config = dict(
    routed_scale=1.0,
    balance_loss=0.00917,
    positions='rope',
    qk_norm=True,
    beta1=0.9,
    lr_head=0.0147,
    decay_shape='linear',
    z_loss=0.0001,
    dataset='wikipedia_en',
)
Below are experts of layer 7 (counted from 0) of a mixture-of-experts language model. Rows are named router (the router's row for the expert), gate (a neuron's input weights, with its number), up (a neuron's input weights, with its number) and show model dimensions 0-127. Each number is 128 + 24 x the weight over its row's rms, rounded and kept within 0 to 255. Numbers have three digits each.
Before each expert's rows: a language model's description of what the expert responds to. This comes from a sample of Wikipedia text that the model never trained on.

# expert 15
What it handles: Latinate prefixes and openings of common words in prose, such as ex, pro, pre, com, trans, dis; also opening parentheses.
router:163100134136151119148116135115110139136128119129152151098163119112135141153091126110127088124064136127145148117134117088166121148081172089115158136104134113146126131163132117147147102119126109120139139138143146119108113146135123087145138128098171093133127107096143125088203166151095151110167153108098132120096116100108103174146096118114146074159095129131145104120127136069117118160122
gate2:122110088105134106110147120119105108101132119125091167145136133152147181162119140140098088135093111147134119155121122138144099138114106142154128121174099143153133153129131119159123129119107112131169158140101130133144158138071141110147131125146127113096151137131144125112144144113108125057097063106115113050125124111136125143183113144146137088096141145117142164115116162146124156113074
up2:129124131148131134096118130129127114131149105199112148138149119122138071105124102160139088091141148112149172116165095114086106090118115132136127137088072132097112103148116081118177112086110139105124159131140118134145138130128113139137165108138151113150147150110129138072120118053129166097152153113136124133129124137136140115155149118160103145131170145145127120155119116132065150133144
gate3:165137123122103085116127131118139127191132109100153116145156152109128118166112095122123117110095169128100123108115201099160092140151106096121169076138162140109124116155072129145138136161093111117140106128096105129120113118147119124157145124115128166150121099107123081107111106169130128106101149092131120139165114131116154156125117128099142098140084145103136092136115082121151102136102
up3:108145137160127136107093174123157113107128114132141124150123153126124160106134142103157140156138074130123111148097147145151111108099132114115141088125113070141129116099158072112140136098144142087124142131126139136171155163120045127146132084119141156078112124132103126123152134125095157109079150148128132174131160104120125098094135120130132110094152076125102143149122103108138130090139
gate4:141126169130132125102157129158112165177103128132059164144148140148069119167076090114120150111111089136126107109099160146119103082091151150121178118139126130121100122144095119159121093105131151145105089182150108095159106135142111138114136161122141120122109104148123111153141106144124131128111117159138160152129113104138128150115133120127143101119155135133150099130136067172148140150115
up4:165144126117147145119147101101166103135092119113123136150104088124108111137129132128113115138102100114092140121146116115130100097134123113151100137133121136154144131118139150089192150124180131109149163118131131129127157177102119111164146093116147139142098099155087085156137138134051109101183114140171107169164120154156155083138129157112145132134112101124139130116097142094107133096112
gate5:090116164160134105143169157089118118104122101155167096148169129147152135121103143098097097105091151157109137079150127102115126120134153152172153110128152158173118150127145101141169140114122184135148104116139121136157089114136123130103125100150095123098108134120083102115133141149091087097152142116126125165088109140159133128129126094115125127140111133158115151094118112070145102154122
up5:110143167136153154161139142108137145166183092100133135134156143137143154119096152129097109104130139171114155136133115097139117092138140125145137133109151124143089132118083111128142137106129195156122112105139121145155115153090149113044126122117117112124095137115173133128147144122139148069124170146094154152148161119120150110095150128090116110138124138135170141109111085106134103159111
gate6:158133105113157157099154138145131142138146145137106155151113107102135096102136065084091100151118118145136145139138148152132107149126085097139127102146124168115160129170108149124111120146142113147094148137135142141078117132166092129137147127124179122160136133106133129094183110161201136111155157145127100099091134096141111109143133107137143093100093128131129090170113148121096120156135
up6:141133078121126206108118129140135132126165126110138148124140148135133110166143132134136148124165184079158144185143117109120125108127073129084119133109136155098122100120139118147107091087124138074083156152129123099135110109117132129159178154150129105156117124095162177126170123089117132140095149171124147139136139100117143136122135125152148146128100149127132123109143123109147127080118
gate7:102149089151146115139128135116124075125143135168123146144162145117157164125090130115176116139163139136088122087084193150120076162095124101098176121122127133129115155113129134122173156111138125110139143102119119129137106138107110139132145164110118118115122115094086139097108081107146185124153113104084128107140148134110116125112135111118138162130137143074161112123173128107118119167133
up7:147122126141147135140066134113099133138113110091144131128114072176150150119182146130143119170150129179145139093086148094107115131149118149162122113132134149144151125142108092137122107116094122131157146125130138128108131153120151116096150122127147098083147144145148167150162132170144123122147162119112135082111154100088116118124130112114162125087126112109124141127073157114103060085129
gate8:149119187157104112154099134115157128125131122146161126127110150148157104164138136129145115172084138138160118142129142142182118152090129156136152116167142107116102158135135130117143155136146150172130098124105139107118152183166131124089108149104137096115124143122164133152134176148122109118148094178100113162112121102095147114135134142154120128129069123132139087079147093173147127133156
up8:164121106119079109108105154161121157155159107084111176111151190140086109169135093140088106150106131080136108131133147115163139137121129101119148096186096109115136112141131136157160135129111153154125164154138127166102106126114136126182112146116130106090142098129158144148138149085090127131129113119136146142130139128115156172140136134101124132106131150083155139119128119125185128110116
gate9:140141149109149083121114075161104163147126092149111166124116159093152166174121104133117123114114117138143122105076127142117107192108142131121135090146135123129134131127177134132176107146125146122155163120138099146130132144167143143160142148132097112096163129103143103133132131132097161169084127148132102136116138093113169110121141117093151083127169152128133099156178154127116088126115
up9:075114104093130064138141108127102134130109077114080157148167159148152143135108110133127113119096090108115149121109112119092092139136149143121127057111143123137165136144124146150135109148100148112151134163126108128142146077128143160112141134136112086082126112114173126136114144103153154156080135166149121132145126116106174154107121137127149076177132117133139159151116119110122112128133
gate10:129153111156134091073102141116124108115143141113105136094156203151109091091126148129110171123122172176119144100130131131099131122117144071153129117123158148129136103087119147116142129154146106130136143116121126146155132109141145144103131127064141109138121131126135110110135083091096105135148142132131127114096145167095126133151112098081146106081089134113150114180115128120114164175123
up10:133130159144161122088148157152124141129129139111145117098173158125107117094101140147136103172102175154138145092164125126152148142119162108147155159125172150134136106116141151079161123122153125099172121162077135119132142132108171125128157128130140114129120109114143105159151081144117135164165127139122104141100121160096119156096131104074144116134090127129109078174146120106082136140110
gate11:165121164143131129096121095118127127164068139124094104098137130084078111120147118098145110132137160109203128156126116133122105102111116088141128149120144123139121140122104094134095148108134122097140150135136138135186086150095110084158135162117126100118138127146098133133161155185125148136156129133055131141123139135141116106120120099123096113105114111129177108119139114112116133178130
up11:133129099127107136104156196118162155175168134111084173135113109129186128143165106172116148118121121165127130094104144128114164131162129131115140125138124172114123147128120139162094095155131138145121121147146113158109121146136171120125125117122136116173125134074149085153115165125133157113158125110184131140108153157133081166114128130099145097077144126149103144117149124147123127123102
gate12:111162119129127114116162090128135182093122160106084131096080082159142160139125135137121097132104146155151132140147109124129148120099084110108111121180139108104122142112133149129130148129122137153117142148124123108138100146153126138141175157107150134107184168125114129137085154104145144142116143138089133124097116159096090133123111104167125129103120167106145109165055109119123084151152
up12:123135143155104117114105136115139139120096126162184116167139134146125123116141097139148125126137120147131138108143127120127107146155157166153136147114115130106129151112127138168140128156159165096117075169184129138120121159134126106206108104145115123136122142142135132104139098097134148154136126182168126088147189136146138130104162133117132158138138144147135190091167134119085149085156
gate13:111094120165142107107166151141146171191161138185111148114145106098154150152122145148145089139101139151146153090114158152129123146138146110141138137128134142108132109146124121115122124110117157155127118162146100135127108156112115131140121154088139137156149094177130122099119161123116141166106207120124140108089119104135153121133080131132075077128089140105118130111116087111135127121090
up13:096120122086143100135138117148156138156125101144106148145119142116172147112149104142144154150157189164117158115145156121117150166118095121122137148120126088080155126088137112104168108104090144132115126150106089165095155126149149143059127124168141127107157086112108144152148101120155151146118129082119141122124106159155090136095117168120090117131117120103118114086115114123135133102097
gate14:147132139140127095136110124119112123143119124130128124134117163119114137136167112115151150157097130156124186136160146098128096113116102093151122095094116121096102120143130113125073147108126159133156127126144130101172101131146117169192135171118171103093110091106175167101130161115092134151102092142126123121142127124138151145162184145116153140147138130174122112095151082097141139088126
up14:106104168119182173117120120102161125181139128096146116152124123112090155117105132139119146134157110150119131129117132155112143130141146130175131162146105120166145140096134094142126135145129141103134129094077142138082138145187135119157137125100165119109129088156135139146128057108144142127149150167132148156135143121144095123122079140055108133088115136119119099120120142125156119087141
gate15:095128136140120101155137123116166132176139102136124166123126091123129112136121150140101099129110131127101120120124154135103121173166161117153135099173167163140119131115113119151150122110102160126119120135112169147127126127102080107129053119103112099075136133158094117146147115094136100159113158122108143164090105095117115154097136089113113113142119099125129091168133135079097098172106
up15:110127137111122144089117144087094099150115099084142145174098132143083123118143122180107118126141142108138189179108118120107132149135126146164129152149097189134119127113156080106127092139135167166099144121112151101101126142061111129099133164124120123128134125115135124103100098149127135124120154128146063163148126116114156136125100130112128152160081104134126152149124112124120114159114
gate16:125145109117098094138148110111118122142070114169150164147134167152119117138099104115121071109149137120164102118118120131159124165121121063163116133096151151117119132129137123180138118130173132109119112123137126145152130163148135109139111110110122108129102078125080115153110129147084152070133108103131121131107107087078163115144088111151160091131122131114157117169126139097148094126119
up16:079111121121174126166098158126144088116084124088134149143107120156164132125167113114146136100091142126107117139141165145109125166157148154092115124144151106137136135134114157086096138106112178127114136136106102121153154152123150120118150120148121159104112155108121164143104113113152108159143138140105180110139189103137135110120138100131126162092140121072095130112096102141129171085148
gate17:109131152129122098136116141109151150129170155141149146092123152146131107124161108141156100160123151100138149136110096098114180136138103096143128121119102165163123136104102133128130130136079121088137183091112116081142090142118098128100162162119149149130097091104074135118129129119082144059127120086132102108115132103120130097138104132124101097108096134143169123142122082110140095130138
up17:075163161153127130100142129109138096093166151126139147132166133172128154148177129141123108149133144137117111130118159106144153129130147102089125153135142163180134142113138162144122106133154144102102125121140124117137144123105137129117077134138128139119154157164121131139143162147083165074171155122148117115120176084117095118096121165054113104151103110146159123136125107135174131116134
gate18:152128147171118122164127133107114122124133095160136127122136104098140181160101155101097148120112148128133116077109111174091081153133130098124140139127128128175113114125112101146158120071159150146156141166167096109120125157156119139095114136173154149097147153105122129142103135106084155153148113105129122117101130108103171146166124128127072153137069120155143135144135153135144115144113
up18:142130082110102120120116139156146125135186072075127117089155153172080131138128120157126129164119158161133132160128131159125115136111102115143116143103160142137144122172131145117135156155105155152077118152152103135143125160158144113118114109134140111141115138132097125138117148127143139102140111127186132128162171129141119117129071127085123111147108116068145138161150065137149103113118
gate19:150135126113129125081090162109106177141095090136094150100102113128132113107119149107121102137109123143160129121134122128123162087095099121134121131133156120125136105115132159185165100164145175132157133153111143155156113133142079122119139125108135144140107130137128118162096162141170073154162152139083131106153100152155163127170136120105106082116144157143124148090080131123126144149101
up19:121125159133153177072132099103144157150142122130109111137121127132128141130138127170156153103079126178129145099152090112078123108129126139095150120096093116127121157127114150079134155145122153178154074101094123105110109124136147134155125142126135133146110110089123114121086142144139163051143115106089085097102146111127115132122144134142135153127155075126140107119112118122090119137146
gate20:117105103127128137139139080118118124102128138129108146106131167152138156114121109118129130160103157100102114149125102127137138144127200093181127119101115122161122141092084147127124105139172127115179087138092138134112104159125128133162102110134121102114153137123114155111124150166097149133138095116106141092116144078113109097126083085089169165124112169137094111100121156125177104123118
up20:111140117142185107144107173158117095112106111150140122147098171113127127121111139129123137121138117115120111138095131152100149136121126130117116145112160131131146117135094104100132182144133148137118149158145167121164118118151162083119158134183122120135074167155136117156178122125139139126121100085112123173183124157178137184113157133108109129105151130175114084135139096116104110146151
gate21:133127153144143090130105138135117129173138133108137142161155127120104146123130116147105114134130098126120128121095151186143152142151108128111144155132121150171139120155129109128148095119139120146154135095125137134120102178116155139117151172119137131097139150163075152084123167121109169138176109145133109099148101108109112096164154107138041095138137124156115102144080077122118100134162
up21:147113138131102144168118114150116125109108165112128137133115144124116130145118154076148127140102154145115109128099126161128150120147066144142118078079136146121117149127124153110138120118081094141098122161153135108152132107147096110150142095165109140091098121118090152079156131151147149118114127165093094159099166069137093145152190137122143145109153143140125153149103121100099147160122
gate22:140151161184163126094112111121110120116140092147117138110075097141126120126152144117136087130132167123088151126098084107076143112135177143123162172138112107156130128108148110156150089125123116133156118125145129113127124119144158104097094137120146138098149121113126120100161175089114087086133121116153119127122078128130115121175102114129188114137105147130090150107107159081129146129142
up22:113102126155139099119128148131120097147154154117119087107092103138142078113133126133133118153145125130092116130166125142120170124134129124104153152140126116149136146138127132116128098135102128140138140093144159127186128164132123142073125153127130133117075127151102170135149125127119100077161126144127123163131051140134116115147123148101140091141080110074129129110076109128049102138107
gate23:177099119156170075127101154147122128094149136154115151103176136108156140134120100092119126152144119105102145134123099127125127112137152096175153098135173152149092126126119163121090151141124124142121138156133115109100146141135164124113133110104107111137126114132112146088110135155129135166130159096087121122123106195081139117170111109145111111117138115139121082140112171183134153163094
up23:144142144090137105155115160134104126070123098119129120175120164141099168110127150100125139117167153131099138140152162145129093109130121149080115124090140095108132172112153148162075152142118131108099114147109113108113138132118125141169152128141123108051147134101141152113102134111151142084108128138134160098124101158094172139118114143148129111140137144108103153120129104114123155105192
gate24:106123126166120125140091133154108165093108183131059094102128136104141131099113200080143107152125134120111143143151106116141091144086158128118094160128127113161094161131102096127153149120113106095116146123120151153101124131120106138124174129177155119133117106155107167123143123122115150099133144088095088130128128097101144115112143111141130115120113157167125102140102134148085110102120
up24:129085120086109121164117125094114092132088144122151169112102146137083137086122128197136147099165113132129158158169166115111135137117110158131128106126145128134165184139140131161117136101115119102098137139146105132126096152140145146198143131110122150135138089116139130103178107127123134157129119123143122129128140141142147142116123117115080127156180167140154139100135113112111161141068
gate25:100115141136115139115111149131135162116167117139146147159078114118135159122141172120151119113132132176096137125157121140145143159093146097132148128134119145185101192151129091123144104098173094155127176144118102136086117113087163123142135119144136104125127150095121130118113120108131119115144157096095119094099131158152117149203093134114126135134134115105099103124171133098081131148113
up25:118130138113122113102139069145099142088077150069103103142176165123097145109119161132147172138109085157133129108127117144121101137134167109151160157104121144135137096151144128118089131113168127119151096099116125092150134128172115150081146143134167137153126135135111140138169133139129107163119097103149140101144143098131102094135181119108128150125151079125109156156119138156100114125151
gate26:136132175136128128151129104125122111123136127090116183172113121144111145119108147127103124119117079134114170112107121139142157142109146105094118168102133121145077120149109128131123072126154137109140108128117128168118143182134154128080121147078158106134096127125091122124136092114118183083114111073135154121152140163137156091106070135117105146102109160117127121126148123155096156144114
up26:145117126163113089108137095131137097133139137118176179114114147136111138159106154120139120137132109171062164131140109175146141121066165096139098122142125133115106152142113175130133107143119101125143158137142138101133115149116126151090151137116141129092148081172084077090156143158166150127119125135153131131119131128131109150104069135143139130099084128111122086126126136157100141113134